python train.py --n_experts=128 --init_std_router=0.0178 --n_kv_head=1 --attn_scale=0.177 --init_std_down=0.0108 --weight_decay=0.016 --decay_shape="cos" --doc_mask=true --steps=9800
Below are experts of layer 8 (counted from 0) of a mixture-of-experts language model. Rows are named router (the router's row for the expert), gate (a neuron's input weights, with its number), up (a neuron's input weights, with its number) and show model dimensions 0-127. Each number is 128 + 24 x the weight over its row's rms, rounded and kept within 0 to 255. Numbers have three digits each.
After each expert's rows: "mostly gets" lists some tokens that are sent to it at least half of the time. This comes from a sample of Wikipedia text that the model never trained on.

# expert 125
router:143122125097117139142120134088135130076137150151108153136146143141133090096130102083129128114115138137112138083105116132124123113166144114101097090126136161113099066090137141134137147151159156136139178175117135087117104119094142157135089158131100165142103117086137117124111119105134129112170128159159105153115121093127155156172148151164131122145143162113112106134180162090161143128142
gate0:146111143111140155111139111143149175115159144181120100128110113150121124144146157090142137102123095129196144137122105162153125131146156157139135088147113164086114108124124154095136140139104133169119158141158155123159124093155104111112160169109154096147142145097140134162115150138110133108110145184119148154156124149123161147129127129165114130117114149052125141161137159092124111095146
up0:144107178174124096128132099146099105109123115132144130142161165105122141120120110132186114117102147146107143139106130085163157130121088126128120137125155109145128164149166107161169118072101132115109131138141096096144120119168140140193134123146116103118150100126081124129150129135145123093146104164160125156076138089159083157156102103106144131128143162135087133097112126128133151125148
mostly gets: "|---|---|---|---|---|---|", "|---|---|---|---|---|", " Coordinates:", "|---|---|---|---|", "|---|---|---|", "|---|---|"

# expert 127
router:131092093099072124156109106106170147123160141184125128134135162125129089095100131111167160141097154149106129108143131121152107138168148089108139119107137167128095084103117113120150135155153120162133150161126107090115108116124143128122099151099112144161110115111139135128107157113128105140174184163159115138104129115129171111161129134155140131158151138096121097129145149068151150143116
gate0:115067154135133106128120121120144135121157151128186158128112124079135106134116132156133127144119175142150084121143131119094073107115127141084123131099099141149110095144151114120118093107179133172118151123108096145116113125098147116101148086137129116161131132138143108124145097109119139120167128104106148081094153088145143078088144098127103154145133116141108092135126123094174173148128
up0:119141164123149133125137104178149157121139152071130180108135123129121097148133113142157126120171126101148155097114135097156147135068142157077136142162127104113133084124133155113105127133106156125135139057129139119123172128147079131113134143149136143158132130107074107121090157097138123091149096163121101116078113120107112121111141118127140090117084139131105119140147116154131160154143
mostly gets: "ions", "ctions", "ments", "ations", " those", " games"

# expert 33
router:164124106116118150161082090107129147099136158129108127180147157120153125095101139121163125146109163139098134101128141121159126122149167106099126103103166126139066117131125100109150151152135141170122135151099095117115115120123128165134065163098127143163086137081148121153129142129144129098149141149161123154081119100116144176139108153150127123119126140120120107146196148098141131125138
gate0:122129148109148114119114142138154125156146144143132107139112144097172145156129137100126121148098116140162126160094127086136166145138152148138097160110137132073071118140147108114130141164130116138097070108136091121120129131146133126100108163086131114167111109106125185127147153092117140137139111152161117114094139079142121175101142163168124098111133108132159095154175101123115158143165
up0:145106118119144096124120102107144128117138120130134157122121182091124114090182131117100096122127154134164114117122095107086145137116100143158171113139070162133086117139129137117122120133090125133156123112130160096167131158106111132144134122117068146093147107153069110147119096144132112181136131140181167126112127125113168155161101188168122143135148142119127135105140156135123144127111
mostly gets: " ex", " Sub", " pre", " En", " Ex", " Re"

# expert 95
router:136118098095117155137131133094147142094150159143108152139160121136142088100125110088128127127106146153106140090129116142131114122151143105082122091128156140104111083116134146144126164140176159129120178160124105097119083117096156175136098159125105144145090100073135120109118127105136120118181127162160098144120126089116157151154144142168147124137139152101115104125178164109152152124136
gate0:173179090121136128152113123111108109165145126137144095141135126130159116140080114123129211125133130139135136120133130164099079129125131122093091161142074126141117126129138121119090140128160141110180131122109126185104100156172118164124098171113135126133140131145099130095152090127111120119115129150097150138101153129098153114133165137113177117127142113126170106141103147134171156107128
up0:128139090121115120113101121165137127089184102110140138141140123152119151148114107168132144144115136108107140119094166148122072130116110139123080158123118112132118076111107131159139145109134144164159178112134139146150113163139091140114145110159126112162124111114079097100161143161160145114142089135107122145185151104107175119128142170148174110112091128134101167109107139149139140115157
mostly gets: " Coordinates:", " |", "R;", "–1;", " Height:", " 1;"

# expert 51
router:137111106089101135147091121139158164099125168155096144149135152087153105112126113109138149157113159136110153101118117104134109111157148106107123122095151165113116102132131096109118165155136161132124139179106111078116087091136156134125118162120100164168099112103144116095106133102163141114156145133141116124105123081122148135153102158123191095155135158130110130136166143095149172131136
gate0:135059126130122118122129124148161151090139146175103149138155126103107116132153131167118151138156137145096131123132111134130086130194152120166163111128133154090165145124113114130153108099100103163135108121144156126112125133140151100086133150110106103077122168150115119109119145116183155147140132096104122088148133109094138112149114110151154106200149152140123126121145141110104128118080
up0:166131122151114146108076130114118102123082149138175144132112137113081115108152148137136138098088094110133159139137144118093111109180132136159119168098166126141157112164105123135098147125156134116142123144146082093115121059087133099145149139077086088116099150141134140157135118138164120127129145129119159093119135099129108121148147145103145103140136120139146129092112120108104187105109
mostly gets: " h", " p", " r", " k", " Q", " sl"

# expert 67
router:169126117101096140163122117098136170124108194150116114156140157107165098113112143112139119108121140173093168074117152149169133130127156094109123142139140146148103107101130144108114152119149162151110135148103124138115085107100134141115059155106091144151122120086144101124086133146131132132153154134141099151081100123111158107150149137147156118168156140128119108118126140097149160153137
gate0:154137139152089181097148153125100147110120140133152105138126132143123110192146170125097149153156090169131140082149084115147117110164113117078111124123103145133089133170145121116137118126129115135134117136128142150135101113101078125119099153190178167149125127176120155130114162164123150141151108124131105145086131075125145084116137143119120117127120139133151104156128096124117110131106
up0:119124086161153131153132121162051139141154154134149137119111141153174152086129104147112167162169118110094086136114146188143132178132088080121108112098117162138131150126122157151112132123146148177154102130105116141115115110121152120131147119115115124131143110119148122102131146098136123142100166170131111109125142167118108131068113102134108105157116121077095112161123120124127146124137
mostly gets: " was", " is", " were", " are", " had", " has"

# expert 109
router:145095107083088138159108121118128139129114156146097143139147141131154103124100106123146148142109168135112147108113137121139085117150180107106109101092156163115092102110117115131132154148139149141141159119100129101122109111100171159130101171127097147157092138113130078111111145110140120128150121164154109142085120104137146140146133152162168076150156165099124129156134196105146162138152
gate0:099144109109086143170135139121117146153136127149149166121164107118172123136150129160140103162098133149114091127134135108179098118111137120109141099168134120105167138105114133148106116173145141139157123152134118141138106076109140129116116137154158115116139141158116088151130090146114164129133134164112144156115127117154105153078134136138152097181104139136163164176086193107157107121109
up0:115098107129079152139146097138141119121143145098123138110097109171165105147117146127149139194140138139148076156130144098141156109107194125073105123101122177132078146128138151132117141165083139153167129130104089152136151130118139148134103129111115133155083146093121136130108110163145144134151116146145159103100112140121131137098101135074150113099114115152130151105112115112110103161115
mostly gets: "ini", "za", "ana", "i", "va", "ota"

# expert 100
router:147108121115089153185111096067166196131122165135124134149149125122144099121080131122153132131098133165090118119102148119142114131131156109110118141117151141119109122111121145098134177132152146146104174152118133124094111128118157139149092154079096149153102107112163085148092128102136160087157165134148101158092126121130137132147142155144153106134165147123101125123149121100149159136123
gate0:158108139156122066118130122114152148138151127156145123135188127116125107182126096165186159153113114164112108140133105105076162138092110084132147143156131119136068128147140106120142137148075103147116140116078123134134144125119121153133127134147133129124102160110129133114141131165096096148147164125134123140164114164108120160137113106133156167117122177096097124130164137167152137119110
up0:128111133087150089181118111139105159169123120110122167137137167149130141130142131113146119112125123118100126179107099129154117116122098137182116162112163107107149146137152107129145145130113111151157119152126144107150155129142142123110106112111082158117102163138166102130141165127136179126148192092118176129103161167103120146138099106160081118157166157128173134113119142149139109152118
mostly gets: " also", " not", " are", " be", " been", " were"

# expert 52
router:115111083072095118155095106105144141097129154154104151144139158098149099106084129086143149129121178139118156104107132108153123127153151103108142107089156123121112101140124097102130137176144169134130151148106126094121101088132150150137117176132111154151095120094162108136099125148148147124171125150145117122108123105108148153159120148124177081131136149103107124126155144103157166111161
gate0:085113115148124114151110144101163121120121145103149144111120139121114139116139136136117127092125142114113147120122125124132117164134096096112155135152184137167149136125103132138111145157136040128104120150114182121106119121097119085129127112148143154138150164104129165164138111135097110162138183128115117139136063151156094079150127153090136116128143119119148165139186141087143160118108
up0:124164135194140177117109099127145149079157140119096086103105145148138148165136137136127096110134141152117142099142142117109141115141120139142149119102096154151101109142145136085120125185139167174138158106140129111159159134084135144145135116111141090172113107083145124154167106146130137120136175110114128069099108134125082133128136084153151132125160121131127143125170130118113139139160
mostly gets: " h", " G", " Ch", " g", " n", " s"

# expert 42
router:115118116115102129169085113085130156105136155135103138167132152122147105088096135106158128113119136135098117090112130115188083140156150101097117094100141124126095108161116132131131151117163150166134135150108107132117084113127166163145086169112109144190092128108152114141103132155128171104156127150134112149114144105127171135131104135140144094131146129119130091114175147087138151128156
gate0:112108070070122139179163152127098097122095149120098117170152123123116142129123109113107142131125095107113143114124150112162129110168125143110150096164148116131121136111131103117181145132141141130119098125133111157121175099153128134111131099121083201107107100169082137160127138120192116135106118134149146125139098122134099105144164121152105091145129154149103161098124117126154130105138
up0:094106114134156112115092095115091097135140108175121152089096112120125091163138164158129129148134135099085128131090111124133108125151143144138138135088148122131117058160141145154124119116136145134149146117126174150155139153112138126123144103131123120136074113156145148164138097166164123110123128105119100112104149102137147090118101104095132122149092098123121101117126167092061095101097
mostly gets: " (", " re", " un", " \"", "(", " (S"

# expert 89
router:153108109080085119158131118125142174131103164144105159152137164123163090099107105106145137106111154157078162091116147153170123135136149100100109125126153138128096103102139143108127147122169143174129153136111105135102082087102155148108078152090103163145108123104135094117101119106122146148136150143146120177128119113121143119140136140135155094147145139143107099134148133096164158153151
gate0:099142138092103091162140109138070099121125144138120178096117141110111127137166115126119134140077156115079104127140172133061143135136144132126138131082132159127087151156175142144128141100146137136132137126110128151134117093132150156137084124080107161144149118136111137130121119116126101152144119093098103130123149133175139103129124078087121135139145152173149146118140077106162126158138
up0:155084091126120188184120100099110110099137157112079109119135083129110144144126134151142159104194113149121166149133114141143119146114132155114152126147146161083148142161147143097144133143142092153121156118158169142147132137085117166101156098123127138104157118150140125139165154152108145095156104122126072115144121163086141103099129131134137106097103119135133142111148145110144126107118
mostly gets: " was", " is", " were", " are", " had", " has"

# expert 18
router:104095114122100142163101126116177174078125134131101144156140142111144099110121119121164148138128173146106141107123142140160095129146167099109092125119172134079103104114146107137118150150145151111139139157108109117070120110132141154139098177107119139133090115089150117107119142132139117146179129144147099146098123099129144172146122155170168095129143163115114113100148136103161159157149
gate0:100137141108108112123089154144140131100133116127111112137116165076105126148140122153131200157155118184112114129109091096112112074084156103106113104142131092133138113095095087114088105202116063087145168135139147136114087158133142146117102130122105125132082128111138118142135136133119145122114139152124103143116129139127127090138116109115086129141144141124136138123144122153173128122103
up0:131103108100155093123142108111128128125099122123124117123133128124110085155132085080106143125134143166099159149138147148084151129092150096121130110129073098109125138140110098134124130096095093159116157139146119130090106075141082144099115137113159119134121118170140123127154132168108162120126187117125158138150132185174147097117142121077106125144133106157117145128174160144096108115127
mostly gets: " 2005", " 198", " 2016", " 2024", " 2011", " 2010"

# expert 122
router:139126116114107153138081068113159133126143163149078116136131133104142137136114151095151132120129169147104104124136132121141117090157175111115099119105154181117099112121119110121131170150154178135133184147119097077099111105114158150137099151128113170158111123114159131108137134113159146115162158163152099142117105097156163150150110160163137117135145160111129101114141141088137146157121
gate0:145113146095144127127075104176150180118151134157123140122135124125114087158122151105166145158144172126156120118141144103139080112123126131164091097139122157097122141125128143133144139091160109148116113127083163116151156128135121125142147120156154169111153115095102159098125117132167149087146112150129091119124185080125107076116129123139104138154177157111137153128088144131149151142134
up0:108131190091116132116112120085120108171118142124082162089094130130119104149116112138124130079146093175119150154104141117096132133149074107121133103122094099147154126123123130163146107166180133121118109135117131120120100101109087156151095109126108124145155179113114066166112123133107128118124112162129096109085109121176130111106138146135139117149163097145088118135111136142119139119125
mostly gets: "ular", "ional", " social", " Christian", "atic", "ical"

# expert 113
router:125089125120082146155108106107173180103106148156111138141130140112142123102131127127153167128131155135104133095117139127154093112168198128076107127123170147092104083117135121139116145141152130138104131163113113126098085119136138143144083182115124153135090113112129116112112126121145130116181121139142103136088101101128147144147127133147175081128138156117113107122152166088143140148162
gate0:123108107137100114148104129140153151137135164118162130115151140111094118146159132114181153108111143129111146119152123083106124105140121132111113129146101133147129129117129080126155133124176166147096139147097117151171109157140076195150130118152174147131153115102130097138109106140156088135113130144112155127113138151151142130120150109144168083081113094163123107152128156088127176181147
up0:128156162135132175170153125132128087140125126112121113102106079125136138137128157096118106180195142133109145143140154101117134151139138117129121108166123153140112112116148111104149130165092112132077089168150146152114105159123119122143134144149138101128102139081133166164138161121167144135154128123137139140093122117107109107154188102120122086056148144126117125113149150120123124175137
mostly gets: " 199", " 196", " 193", " 2005", " 198", " 2016"

# expert 88
router:136132137107107146160084104107159165118168180134135149153145154115143135122121147115134160127119167138092135121123128108147083135180178118083128101093155139103112094127148136116133160147160163130128162157112133110129120103140175146138110159119141144159114147106128135119084127089115153136136135158155117128114131077127138127149118152116182074125158152106103111140164176111152159142147
gate0:139118156127132062093145135106170100102115149128118129147119157137147138074151138127177118121093085125142118156116132138153110122155141146140105122081105130161124095129141106143101143148125110086119166152166150124156148122120139155104092194122100125150114136098115157137130108131172155167099120088136108132112099128118108137170098145182098092108106167133115097110122123117121113133137
up0:133131111134101110094088107125133151149148152113156155129130148110079109150114121115157130151101172092116135122096103097125138162180106118072113070146158122126120115132136116106133128136119111125086127150152144102137177129129117145115112149139090099124132135113116106172134110171152134114116137140132140133119148130121054124126183134079115145095085065108134106124147149149135118091115
mostly gets: " ", " +", "\\"